python train.py --num_hidden_layers=8 --hidden_size=128 --n_experts=128 --experts_per_token=4 --d_expert=48 --d_shared_expert=64 --hidden_act="squared_relu" --moe_layers=[0, 1, 2, 3, 4, 5, 6, 7] --router_score="sigmoid" --normalize_top_k=true --routed_scale=1.0 --balance_loss=0.00203 --balance_bias=false --init_std_router=0.0358 --lr_router=0.00196 --vocab_size=4096 --norm="rmsnorm" --norm_eps=1e-05 --tie_word_embeddings="early" --optimizer="soap_variant" --learning_rate=0.00514 --beta1=0.95 --beta2=0.99 --max_grad_norm=2.0 --batch_tokens=[32768, 65536] --max_seq_len=2048 --train_tokens=434000000 --max_steps=9087 --dataset="wikipedia_en"
Below are experts of layer 4 (counted from 0) of a mixture-of-experts language model. Rows are named up (a neuron's input weights, with its number) and show model dimensions 0-127. Each number is 128 + 24 x the weight over its row's rms, rounded and kept within 0 to 255. Numbers have three digits each.
Before each expert's rows: a language model's description of what the expert responds to. This comes from a sample of Wikipedia text that the model never trained on.

# expert 22
It responds to: Subordinating conjunctions and role prepositions after verbs or commas, such as as, by, with, after, when, where, until (serves as, despite).
up0:142140165141115116128132151166162082160110142110135125128143152131110111107129107151075123109100145149105172072091114154100147125116125147139146085132136110154151128095153130072123126112123166123170122111115144160150112129160134158126117096080133179149150151076112148134093083112120163076148165126119159132104106156159134123161111124147117139118125130114139100135141157109135103132091
up1:156149133113117098101123150139100138149116113158134141136070166130133100151134126153164074106110132111112153121119124137122157130140155129115077165152142109137116118165158177135099142126083154157121155180086108134089154116141090113147145147124129170103143152130081152115099136161154131163159108134128134110128154113080138116159124110120073112146092132125117110095119108100145098154126
up2:141145100137082148191111117114136125130123124140151097180115091157111105121099107134119144100094120105114120096114102134107108167130134171172134145153168076142127141126160178106158112134130133148124119135121076128099157118095154143100142129105141124167117117135144189096094144137130121110106144163129139158080115161113157106144124114166135125118155147110084116111149144109157118109119
up3:087140147099152112106146122114110166082147120125103165154131160112125112142154129146105132093104111096138171143120130146129118138144121163136140129121114118105120112147106130177182123116160112139113105134103160098102119133152129124102106090088125164093117082158153147144138135177172064126161160149150152175143135104110139111138152108118108113082134110119102098182123134125152126113105
up4:102108120153098153104136089117098085126155138149116073125167138120126113110160135122154132133141152126128108084125153114119139095165192103103143106099117099088123172138111144109134151118089141128153142130066104162144148175133147095132097115138140082117107119132146138139141130152131142143143073118142117160122166147156131115080150105147118166141110096151139123156098155141153147139124
up5:143131121101128134131144171133137126122119116151137132144167081149185055111116134152119115167138108130128149111149154101105144068178151133129152127139117138138107103114128117123139159116105103135120119139145096146119136174179124132108093129118180159139103158101075185126148102092124096145139075107087108137116111133142139146117138081110147147116131135133103151101132114129140139161106
up6:123188105142113170156127111097107169150169058143143096117133139145126123157112135111101149105145145155094147123140156142109134132101140109152148167105121146157102115101129116115166115120081129121143150184100090168145119111106163117154118128096094124115065106135140184132098135176141138121101158151162113093119113109100130128122128142122117128114111128109115127158118120162141118102131

# expert 52
It responds to: Prepositions linking a noun to its complement, overwhelmingly of, also in, for, with, between, as in some of the, Capture of.
up17:096143126116128111157137145073129150136134126080133121167133116148149167136104153134109155157111157080127141142121147157154103136094138146151087158145115163116173096100152091108135133173134127144110099160165155159099143090141124109119093130177141135126080169128099109079086136126137103131144125147143116156136126134133117116131131148074141095137112129143149092141127150113123087104088
up18:158145100154156132111106111157112152150138131128154097179141103113134118128139070102118088117141109138106151125127106113067130142088095166125150102113153094106082158101152141183101131152143152128129167151126093121129134168092149151119114148101115134139125125123139147130126135149118126133136138137164166135130130096127106143181111107184086108136135159081094109119089146137116110152145
up19:151133108128152105147105144152098143130120115127146139150109138105121121072116112152151154175123152106141136128127127168119085122147097130125114064103112104169111078139137125111140150118133134149126205135104156142104159138114141167128122100080134168116111089127167159110129096125124102136158122138161136106159134114094116124100160123119126120131101109102161121173134120116108171177093
up20:104141152140093126137145142131122103164130113111130108136120099110128114155146088174081092094160156090109123157194130148145142081110142076127112162162110190085115143161134150151127136128126134113112068136105139129117134140121109118116146109126152137105146135104069128098143107120117154113165185132116141124120165123158094153149147137149111128132129172098126123120109118116108136156134
up21:111134119126132109125191163164130133127170145157103127158144142141157119114116122162166101133100101124103144157094129169139114135128147134106138146159128124120091144147104194097147127117141123153120110101139175125075100119086129091120109075086102134116132127141128159126098088137130077123152112108128134126099110149096112154147144182150138153076124146107148113141100125135111130125167
up22:133127153119075096071135092132121134102138112117130152128154177107083127086138104145171105125132153128150095134110147147109142125167120136113182111145144165107150141091120132145139144101096127143124111131138135096141147113148118129164094124144141098133126095098155132141174127106148100139077133118079119099160116108152145134146095079138121116136127126120145139149177172106153186122144
up23:147138159148144139124138099147078153119139110120169159109110127150138156109132100128145101150098134147172111132120133100155129155082164095156105096134138118075111113101180169099113124138135116134090092151123115201083141103117105126094104127142115140112122078152146139134103148118138113114132187132087150126143113107109156153114118109155114132180142128136168132127138141126103123105140

# expert 0
It responds to: Mid-word pieces of non-English names and places, often consonants or diacritic bytes, as in Irvine, Elizaveta, Benjamin, Savitaipale.
up0:100130134104100161157121169135085133130122139131122144123091128136143126137144123150116161126148078140165152124107102140126132135114151163094118126096157149178102119108145123141105125186108154119117156104123162118128112133106125122081073141136134135115125140131101094129068130144107114136152165133107113078132160125161076126131164104173143132125131178114117157145102075162111101148150
up1:124124153116069139148180117129148140103148138094115094133125143153113078115145149136111133130140103106169088176080138107097112145162125162133156126145137130081142080122119121150154135144119131139159157166113118090190117134155132097129106118136132120184112133107140091125130097130094147103169096137173107120133105131136097158124131143140098122141130109147166104114145100107136136155096
up2:174115141114126070125145135135159145157128124145157137149154128134146116125093117091131145101154118102156121112135119130144159149165150105172088095120127119118130087118116138114161090138083151176151112108134116135157118117160124137088112147169147125173103115135109118171128142161114151152074136109135109137146133097098104105139065112120146118124145115058107131103098145136151145125165
up3:094100129108123083112118157128154107144119159140101157120180119125104108146141151116144129145131086140105120147136136159113142126130131122149069125148088142122150152074082143123151149132105150172144119097134126093124157095150130130126120089122126144104141125129087129119119095116129150131127086137151140139120094133097128187147090133178146149118115134087146134073134175122172172150160
up4:175126151151089135134154120115139181099154078087165124151120116089135114130139175103135140110132167128135116117112107121111116105130146148142140125122140133123147152098119152110164132112122143164169097121145116076114122116120119110122119138138110115129154078108104128077146137126132153109138162155127137083096126153175107146116082181104116141153112137139142133131079161068137114151170
up5:134097114139161082084094133087114116149105114170137183157124136125106122119142125120135107172125097090145113139144129143123141117122201153114167131122139109116136148061109130106149131110098117139179122087158106109147122122169141107115111097129149099141135123121150110124161152099081131132132088152132135132142153086133140124158117129122163118113148134149149135107159176113111171126090
up6:110106119186102144122129136089116131123143116156109084155113099161132128148098138132146088125114152137158147094161118113105137119135105166107150109126105178145108119097125129183105139171162117131136132131138149130160161124147089136160081172125124099118134125047147142120114118135175132100128135098143121130116111119153145140088143099141145169132114132128100102105113132160081119174112

# expert 23
It responds to: Single consonants or clusters inside long Germanic, Slavic or other foreign names and compound words, e.g. Wedder-k-amp, Franken-st-ein, Vadle-j-ch.
up0:106136104143094102128119121086096125091149198112142165129107157093093145140147155109155140103113175153108101133144130111158116135112147177095168161124141116133106119104162168158144136133150128132148153138101122181105145131121151106138113101099105086112113102115162127120110107122149132138121101113110164123092127113135113172148128137115099168142131146135146114081099154170094139133091
up1:100159128117111109111116123141112112114120172091145151145127144159125086138102138119139175130142123100129109122122162143153151091149177092170073137124081117119128105151136155132101132078109129177147123105104099120118170065121156132158115134122183117154106154118142116127173100148134110093112130134128134114132157138122144137107145111113106128151077120138116140101168174135156103113157
up2:126153171161084082111112102133160116115125125129097146124135094126119133145135156164104153162072128134114138155111157130112185160156151092120071133120130164090131088131130148098129108131095145163138113165120101116111149112098073122137166121168114152135106103099116159127143185164163088112120122121149128142099129119146123138090134143117142132127100122123131149166107143104132139106149
up3:133117157142070120144118129104127135120141152137111137132127144120144097139173140137155113125094124114139121119158127127130090129179108164128120199137114130085130090164145087121131135123118111153129148130166156089136135075117121130157146094169099119107139142082095126126173130158107122133132130162072145115136137077145103124168170144155116138108151137152152110103116109091135127096083
up4:125159099136123172096112090172106178168143130124133165101109128088124112134139140130114127156188081121146120163081113127107134150142135137104119117129141184118137147121128135108148110095085125120105126115147140088107111101177119088102172094159107172140137152114138099122135148126142108152150092128111173090093109129111137156133120132121135150144140134122142129117112147098098149181113
up5:170143189119120116123158119081103164121136106105146090113132122059124148103085114126137165099148127149137109141125121136138156150184123124113099153101138097088120176103141137159132149105136123146144094131111148124126105141115115136177136111111148093140118130181125113118108128105135123122147121132123149114173095145125102127160199165136095115157126109084129115085109146130146140129125
up6:183148119087137147115153150162143123134161079098163116184140120114132126118131155133104130086146109140146122087118093110081134146163124155123111110121126105169132149132152132152099121141123133117186130134109138129142087102120082127113128164131081181105112142146086132182136136130145114130142141117152122100167120125147094116135164126157112104126162097087112100099115098146136130138101

# expert 10
It responds to: Prepositions of place and time after verbs, mostly on, in, at, over, along, as in elected on November, finished in sixth.
up17:148130148167120120124127130151137098164150117174073099124086148143141140106171191133117141136117186151098148119136098097105131159148130155138123135131100130105135150156160156151091139160132109135107095117120080145114104126140131115124173149075089108116126116120115138149159132064140104130140138110158102109131088129152108099126169089139109124151131115144108130118170096141113130127101
up18:141128138101143128107118140144166160154108145117094130116167109137076071152122144136129135166108161131078220127173121152114155151120115139128123139156104130129143091130110137119083105120099113098143153119144100123128119109166126104181119097118137142090121158097141070091152115096152105147143125166158142139153109131099141089100132137130117148128135116127120114114124159135148127116156
up19:146121148143119104144108132135170132150131140148161118149102155142079103114148157143099109092139129107071067126103128095071154171103115129130142124129133110164126071105095113145165102132141127151161169144117124158153099134158165113098167150138167096126117081120130155155125131146138090116166117104117136114144128148115121094113125099172144123142143134106096126147137169112128136103130
up20:125140168108093113137122145106148135125140103183145138119131096149133133134121126145090131145105116186133095171116147130108118167128121148155063093129116123144160127157113087128114152113143128111145107154193143076143144143135136120135145094159127107123159139081142110160118102130124095125106124149144123125119179129166152127116127122123118144105118050135080123090152114096141150134116
up21:087100135158138142185135132117129117153128126103172083082161137144098124116103123132128147166131112149131146088116165114142084121142125110125123138131158106151163153159110130118112160096088121121132160096115152147127110109143097161101138118156128129076142189152128134100156102150134111127150162161074151113098154134100085166139104145099084136105144160124112128115128152122106128135114
up22:113148145165106112149149130150131155124145149111121127145125134151137154145103103100106102096125121135144164089097120132194129156130206117166107141107139137159118155056136107100131124119100129153178139187101154110121109124130141101145135121140130082087098105114099143097144106083118146097151096173117145112091122113144156137137088131131146123140113115133119144144157107132140104138127
up23:143140096106124115103136103140124160102092123142172162131134115139111151134092131126163104124095117149069158133123114107120133109130100131095155143126148098176138124154157138196153144130145136185172126154115118128137146171102112150102136086125131131147124094131131127133137118156106127125144110089110118047117107122124128143162115130183134128106140160068100102139123124104147123151116

# expert 53
It responds to: Prepositions opening place or time phrases in running prose, mostly in, also from, at, of, during, between, e.g. CDP in Pima County.
up17:123128166165125124083147142075089153136104123102124119126130129127129113103148069142158091121106129167149138134176078102114088110130094171131152153135139109123091121145101139170133116145143106114169173126139141124135097137125160104116114112113134107120180131149136087103153156121129122097184179154130188144122144104108114146138166132110101140105119143129146105142098126114111125121121
up18:133120111140122157159135113137105124117101157130207156082121118146105119096099121108167105143096151126118105101107149129110152129155107155138095100132081132177131134116124178123130120134132140160139132094142122166144137142083162145085103126091163142155103121170138093133119103122110127097103076144114162099106141131108147127144115127149154146128118098116121124179185115121168121139126
up19:146104156162134162116060136105104132125123157131079122159135122156138091130121110141147157145081136145152134112139144099113129150163168130126107108128132145139123114153116102136142180169123141106127134109115065168133093157124117155113093101114100123103132115156105154118106109085100089188104107167106103158127138117166121114123131137112115140171140130145122117111134158170094141156121
up20:146095104154108160099129097117119126104144140137122088127169097142145144119104147135152146107124143173117155122138138103162131133131114178159138133124105149080098100175108108161100090111084130094074113124099115104163110154123131140127135125122091114112117118153118125114173123181125141152130122135138129106146175147170112158137092120151145123188102146125156102127093103149113150098154
up21:110152142105126146124079096192122142110150132108142128148126092139122142152135190145133154126075136126108096122144157186150139116098147118126142100092090103125149110093139131125147091142164129126148126144160156131120131125146132090088151113165116135100112111138121116103163178137101085120132147147167147085130161111146113149119106151084121100129112126080102133146115117160119111138163
up22:104168103078135140132144118093158098094155144141138175126117101153163132119126082127145133135115148080151161097148142142140135136108108085143161102115095140145126146108118111135109138177145142127091131115179186090124160106124188098081090127140124152122139158113121131114158097128119114123127110128122134136128168129152170124160081138112099133146118111144153133094147093124092133119131
up23:137148124117166116102110102144107143170139122106169175118117133141136101091165100151080160130101129160186140101114116140119130113153117153113117145102106125121137131106129120121122110155126096095129093146123075122134178113108143135126173099152145097136161141123133141178110144153128151136121128099123104195146132117142085150118132099122133120133150154123135119078068111151084136111163